Weights of a small mixture-of-experts language model, trained from scratch on English Wikipedia: 8 picks a token, 425M tokens.
Below are experts of layer 6 (counted from 0) of a mixture-of-experts language model. Rows are named router (the router's row for the expert), gate (a neuron's input weights, with its number), up (a neuron's input weights, with its number) and show model dimensions 224-335. Each number is 128 + 32 x the weight over its row's rms, rounded and kept within 0 to 255. Numbers have three digits each.
After each expert's rows: "comes after" lists some tokens at least twice as common just before its tokens as in all text. This comes from a sample of Wikipedia text that the model never trained on. Tokens count by the router's weight.

# expert 25
router:124157102126137183063137158131126132101150185130112154170095151080072175149174108157135141075180165077129126136150143083132172084119133127145126103112137157089186081176146132161136065126095143070139091125089164112080153111147094134139189086114143171129090125175080120094133146126143118108115167121105182047071146174081147123163100100122
gate0:152080098134177206159102147161115152145158145115145103084205120142061120149144094098199200135117147128083139092176098073123136143149140125071109155059141113142136177176201158135148098114119138114125163119076083136164170131147108151130101116114154110151150153080129082091145143182125094130123128151069101130189107165104086099155128086092
up0:092071087080114143130116160153054160172107073125149097104163153163110128082105133086100139095133150138075138072170104114081101118068143165118113132180178098108094119150125145149100143137129118068129152112114116105145080099137129122099098178065147120072106082123097098137112124147126130089090135196156081175145112140128121087112163103087
comes after: " ", ".", " 0", " —", ")", " 1"

# expert 46
router:096127099105176124147144151109129135076178202192077119151150190160089141169164146098138151122140166135134091143119086048102126076063176113133096190144162124130142138078149110145151114170177104126182114155136154129130173144081128174074154107108170139143115119162111167125171119132150170118071156204144156119147117109126134094149111115151
gate3:153161151104120149147200124118151138164107073163087084145144140127103164085082071163127183079112170131168138165115139103104158153092105113144118115114123053141182126118103135180106078136151110101116157127128178106115138106140140129116165108092160098130066068093119137167081150108073203057114129162078126125121105087145096101169099137145
up3:147115196122144118145130154115154145170162125089067130165145123168109090140096129101148114120135139146048169077151137102139086103145181138151108104112110111135174158146180147117116145134161101104140170128157113130103099119118168132162155119076123134130112062125174162068137143174065080110059135114182167089165162095135075105122094097154
comes after: "\n", " Preced", " F", " Succeed", " non", " medal"

# expert 47
router:095119091157178141128129155137100124146159152100133115132135125065091116142169191091150153129141182085059125123123098052112104078105133172139153103119130128084120148139155109132129112117160115111125120151083131125134121163161134112037144099128124103144143080136058180136167179078146142172130125115087132145144151130122132086117149099179
gate0:113162175196148156103121170154166139131140155092124128106091136106123140132143105131086106170110072118113168114122163076091145163102186064120136119153200099164077102144120235084152139122197111110136049098125100143123108109126116152107175106119160200160142131145112111092081108158116046093097151108131100100126099150110144145133130080119
up0:089134129118119107120180114139081130142115135091116165113123134164139150183166124164163181167109169134132108204102133089122122127121141108115122132129096186113116128124178026126133127127107128155155105117082089124135136118156106056171150147071118130148111126167181167072198134102172158105115134140105194088113100123127112086076176169112
comes after: ",", "|", " in", " United", " New", " ("

# expert 45
router:065146136137255190073104135141113127106166171134126133130133159126065131232136141157109165142181129123107132161163101079162101080102151090130147143158161143120151141129168117080168146161124136101139080172151093094108184150135123131092133135090155129149178082127120142108135102108169130100111145146118098104090136120102174108088112118105
gate0:152146188148104129134094116163137127123107118097150140124167102117179090135144134129076147143178124099105183158093138113111101171128199130088106155136125083160142102168177101119107120145106117120100155146091127081106158121092078140124084145033153171155134096108095192117079149219147082104167120171114175109129190052109166131168134076133
up0:084170084086097125163121102155052154084207145152135110167126087132086131131181130149126114205107090132164095099150090135083086118107143140137148169104154108170119124168165186157149150136081112111104083149155121093114140101169150130164092180141064091082129102139140176108101102109127084082108122097106144177145129144057111182101127156143
comes after: "\n", " |", "|", " (", " 1", " A"

# expert 61
router:125160116113148155102138137195139167113138144120062138138134149104114157161132099152119191123137186123111144149131100046105182086083135103100134146119117126119102123131191131148099112148120121144105130155126132098117121124141051149087101128159145122182120090095107150174089131079163133123103137121113178108082174081123158110116127104143
gate0:130132113134138122100145136108088138107133169132145177144139143149067145128169108103159137125166086177153053091158139130140154102136109151171174130108095124074125169154122115090133160144131087136153176139159108082093091191078171125104122124109115106141141139136129137106185126116134141098128145156149084138101114104101107160140174110130
up0:154162113122148171186075113142145166133126122117154155156106141055170102138135175069144072115187096076178075134156145145089106188127150128098168066130126157177137132086075102134214136127098117092081211133148083131169133157119166131182091082168175097178113139083081133118196134161112077135160138146063107169167148067147116143121108094107
comes after: " |", " 1", " 0", " 2", " 3", " 4"

# expert 52
router:111165116133187171118110161117118144101160182142086153099126159070151179161173132131120124110155157092147117217154108122168135133097084103154141108116144133140084078144161109089175140145118119120134136120092088131112141166127156125052141158122137110152109130117107181144091172100185111165138129165105157099107099134130123102139163171143
gate0:136134062156113131159150111126144144129209184113087094102133124154132150141201137101109117085118168122164149124089172114136125139106154167150229135210099121070089088134135111132099125155159134065128121146116144112040132146205155099116151149187132158171149159172103136153116143180114117125091114170143122099128148110131159144108146091133
up0:132180167130111151090134118124129156117146138134102134103187152130153159096109120175132171174112126158103106125160146157202128146126110182157096129171082094101110112140130111173137155110150131150121163095088123064137118125172149082151063168115104121148139141088136117078079133073149139063146104187110102126129138230139150118186129186116
comes after: " |", " (", ":", " ", ";", " 0"

# expert 28
router:086139088177127196143127172131143104034141168133089137131135115123123173129155157182159141135145157096114080103123169071113177109084124153123177149115110150103109191185113132168159095164125119075112147166093133127098130142093114146086140081099135081149131129184123145070129179133142099153054164127144115111101131091161127112159141122135
gate0:119135125071127159082119157166098050068165127089132106131073081101128048194127110166193160146109084155191141079176128067081110157118106171132113098105119130116103113098096158075195203117113120105138128217179116201086114174154080172090190164119080119163095180122095090141102165074147115128092110135110126186131154104123122145173131076095
up0:165125086084122120151083072059094143078100185133102096129083118192085099148146151080135117156129011110110128107148168146097107145135147112173120168098131114088122126117198110150118107083114182072139098130146195166120157104111093140123126172214158171134245146146151151152160139095149201162102145090194160122097141133112116073161154197071
comes after: "\n", ":", "==", " =", ")", " =="

# expert 9
router:117120070138139200095114174164144122076195132104129142143174147113065145149153137114155141119148130113118086142101134077084142097059104126111113132160110138131135149104110143156155139177096121139112120208100116154112116155139115154134118104112133124146121101205043234122133112082161204143068154114184132097106128079071101126162120095177
gate3:150128099179164161144157128117107157135129133048147184131137089098136179079091130132164114190185138090130111082158115144123140098096119087142148151134157126135139116104181174107169165147145113162120150113139085152175146144092139103113137136145185142174090122125069138049131119112135158131128141090106101102156131113148194119132133155142
up3:147124150117107094071119092131102164131171132137057089103096172146159170172132135119117117027129120142122166106136122132121162108149111100140147097103082086150170130118122096086112111074112103137109203097165155065125148098195141205145135142198147086096132146106120102167110111118125172083148107120165122160137109099106144187143115148079
comes after: "\n", " of", " in", " ", " by", " at"

# expert 11
router:134121113196180141125122180178162133140131156114125150119169136096078187144172149116149181163198140077132058152075110102157161114049138139124115091136110112095119080176152128117174158206178107112149098166110083122094162149109092107033119153107121108230136094135076170117127124094184159138072151155154154136050134120039175096116105142143
gate3:142117130178143114174119157150122142121173170090092121138129111164097137230169207138104157110179175100140100158118128160114126082065135174130127163191084130135149164150133135090138083156182121118127123060152066142163129102183172075086071102131149103217145175163136137151097068121146172114112145144109063149165097176113096151143130103204
up3:125123154101136125097110140158031100162148050139092112100112182128131064114109144124186180092187185224176163128126089119101072139178125178093096167153122127123154136118084208126139060092135191097157152144147131142158090096124129134158071177139106056153114114156133088092200137097163090131121162111177115120176158158160192158141197097127
comes after: " the", " |", " of", ",", ":", "-"

# expert 41
router:130163138132206177125152151187157141177121152144134128128185172059068160172152158179123158147181155102103130147141114079100090079141165141128128107113129161159122108137193152141146115145156098132157106162084094119062166136126088158071105105120145098147120100150179138101123123092102164158116141110118169110112153089095194103147125082126
gate0:113072089110160128101167141068129147074136116119141169104124162087091170111178113197126162126145191142205094124122113120153215137107106170120111158125099148163149154121065093186070182085126103084101132162130120081133131111107109096137121144187147109168190119156058119133143148073234137168156179126147182102090081096163130120142118093167
up0:126109111162175096141107109062162176131181130084111081165011071176144126180102085106118091098199131087124160173109119197142159165079127086149097079181212136124139128158118181136127100148118087092167114097123134108090152151117084158135164121157172179104089164181086138120120092189113134110151161117125159144136159172135074149155064095164
comes after: " the", " a", " The", "The", " United", " an"

# expert 40
router:148129134132140146146147187103102140115126114147139196188156107080056118141156147137117172171212140028140133163122078102146122060059142123142127102149184135118118134121100156074171166207121097099119172166092117102080123148143139108045100097095108113197141113151118163154083115085158132130099169167138122097125153075082142095079119119175
gate3:138159172160112148174096181101107175123113131114101155139108107095169123196147119080137114148104058096135156181129142125111158126096121062138140117155087149112161095093153054126151107136158117115150139111133111191212137166100105176129193049186150128090134111157137100125160141160158116105106109160187143093065139138114111137140154089074
up3:086152099147127078129200111100122088143145116152117152113156124078145129102158111141093150049205160173157127118102135154073124157149127149095175188046125115063097107096171139154165092126139069055090126131111158167165158122124155137149120140102116181169108140134137124134200147108122095175140111036084146092157158103156057084112160078164
comes after: " (", " |", " \"", " ", "-", ":"

# expert 60
router:122129132149113105110129120161121130034160181139152122155164162063097147129198153173152150126177159108158134117119146120165159076093131125177123072168115133148136121179166059122133109186146142086125102134089176095053161126133127110094150149097162128122125127145134128143138148116164117143133141157170126076066124132119172153176152154090
gate0:064075113175121053086126099110103114146152141082164116143109148087108118168143105151157100116126132091182122108092153141124126104048091148085125072155159123103123120115149121087139116125049114129141160151097149097121131157136131128156119092135147131230076122152124155062128101153109163112103124106164129154071181145174152106085135140151
up0:075136155134120055058144095112109124128162133093144178116108130106114079172060134101174129155143105152152070107100139098160142125114149191086100162137102162099151098140141122121145094099132106154111122163116114164189157154096117081116153144179094128138165083145149188103111126089120167121168110131103149170150105122078078186061104094127
comes after: "\n", "==", "|", "===", ";", " Votes"

# expert 30
router:136105040156143174077148156157122130100173192120143154143189080110088208139137162143129185108153164064109066112121140088130145121066175127188130119162096105097114200147175089184158151107115092102151127166075140138121188155184102138100117125164137130204119121143084169110126144110129163176126170118142132105075135065077102109152143183137
gate0:114079123117153133076169147138143146067141104081141102111123137130117111089120125133170056105094123128122140187101173118185100152089108189171146100168095176135104156157098092104083134094096094150105098133080154181133173142130148138136142109139061117142141140136108093130153080096164155128128095123189139143118138163149143081170103112129
up0:176082159113113120116091149061153195110148097131132116170111144188141196101147109152136160136101132115079155118116181136142159138157165150131125088154092109150196150071140074148114059110099146134188062196117136163158067131185133158114166193152174121205103229115116140109142113103162140111150139116185123124124151091117125141159127138131
comes after: "==", "\n", " of", "===", " in", " for"

# expert 38
router:182134159169153128100145173144103169141133159119125160143179112111051175152129167143128188158188148078134090125098114068112195085082152106175136107105104134107161144131140103135167152233176119123118100158122111123111138163126074112071141132099087127169113096119135158163121104125181150152071151152102119046051123100115212098132149127117
gate3:122152091149117139151118138119111126118115143157101162099109119123146094099112130131179160133096095127148178163119137125137117108154125104124116112162137131110092144164190142144098074156073107148123136153148115154150121104090112159128134146099144165103140120137113114160074100087138092122172115136163077110129078055098147131123118095130
up3:113142126105133054106198126114124105101157139145078172175167121121128140114123088103101154132113148154125182160151073152153136150139132109127048164119100127174085090113069145164092172159078143125117119123145152127113119110116157115117050045155151133136125111135138164162152151038129145111083130099116164188100146173156107104102130159149
comes after: " |", ",", ":", "-", ";", "|"

# expert 39
router:147110063155188162074128151146113138082134108129179138125097150104115145071170098122154161165186112102120110157172091088098150087109078134065143118185133134162078149153137145126121169142173125131059128173124148110106103151123102089038157146026143065141117145129084131087136130125176158103101147120129142093084138120086138119108157142126
gate0:122104107146084135076129159170130138134119151100188193120102098131179180121121114181103117083114126079124070087174135114136091133067134139130137081082175123135135170074150067109147148130113173052118092200082061126161153154074159072133137122151107093153092113095125128164161160084143118134112110102136121154112156138087128183132141117192
up0:132116112064134117207165166131149137121069162148121141095107164076117061136132142137142091092149156074164099169134146076121095115130096168126192134102141069107166140128147130164171158109198097105135158081090102138113114156141138122098146093156162231136114097134095133146197140101138125131083063131095152126141111125174097156054176151087
comes after: "-", " the", "|", " a", " The", "The"

# expert 51
router:168121106089153181109131153153135118111153154114151158134139141106067183112117121128141151148158144109112066116126169049128153059099110073127129154157139143049136160071168160157130146175099128111137154182104103197131126154128118145143134115107159097150126088145073157104123124090171178172152167106112115093093150068073135082161138108183
gate3:097153117110143069148183090117127133076100100116123136083114091154092170078133127141099123120066135108090148114162066175144062110092154107155137118070136118072148130082147179110057110182120072107173136126120120100106145155194142164111088127130116131124110130187151120183069115136075060122144168117058150117170110112077115123134085149123
up3:102162128099155099090159148152137164090127192130109099134162135129148134183124103144090144126121093162103123103145158143160039134130059159135146139148160072131135119156151147125105082178092109128130144163169088124108009103121112096122135134157115147111081123139130139183115134201121177103106130127076123140139096090090119139141124195137
comes after: "\n", " of", " in", " as", " with", " to"

# expert 58
router:143067079123190187074099149139124141078159157144146133159134138075090153135142136132130159101150130094077142146125102048113130085130130114149145117141141187130170113143161141106162087150097143108124137154089108156099120102153115098151122130112166123149129088166066144108146163081129089141108159134103181093115118158115135091137092134141
gate0:134137090190152176115127137142153090112119087176111098104149133116079119137093106138142171134089097160125127103155130087126140150109056127139135096111148217125093106170115203130154134133159123164027085165134131199157148150106137026110115136130128109156149144137135147127173171094143110062089112146069134074130128127155154121053121061120
up0:135096148132101098120061131189130117138113064107237139085105167165095062104095155126147089140127124102156102092103106112085148166135135125165134139142097123062145120132156132121127134095125158104112128119128118208161086130123146136139175123124166144141125091144143152110147144109084128141105117119115117088111177111131206147160124138149
comes after: " ", ")", ".", " 0", " —", "\""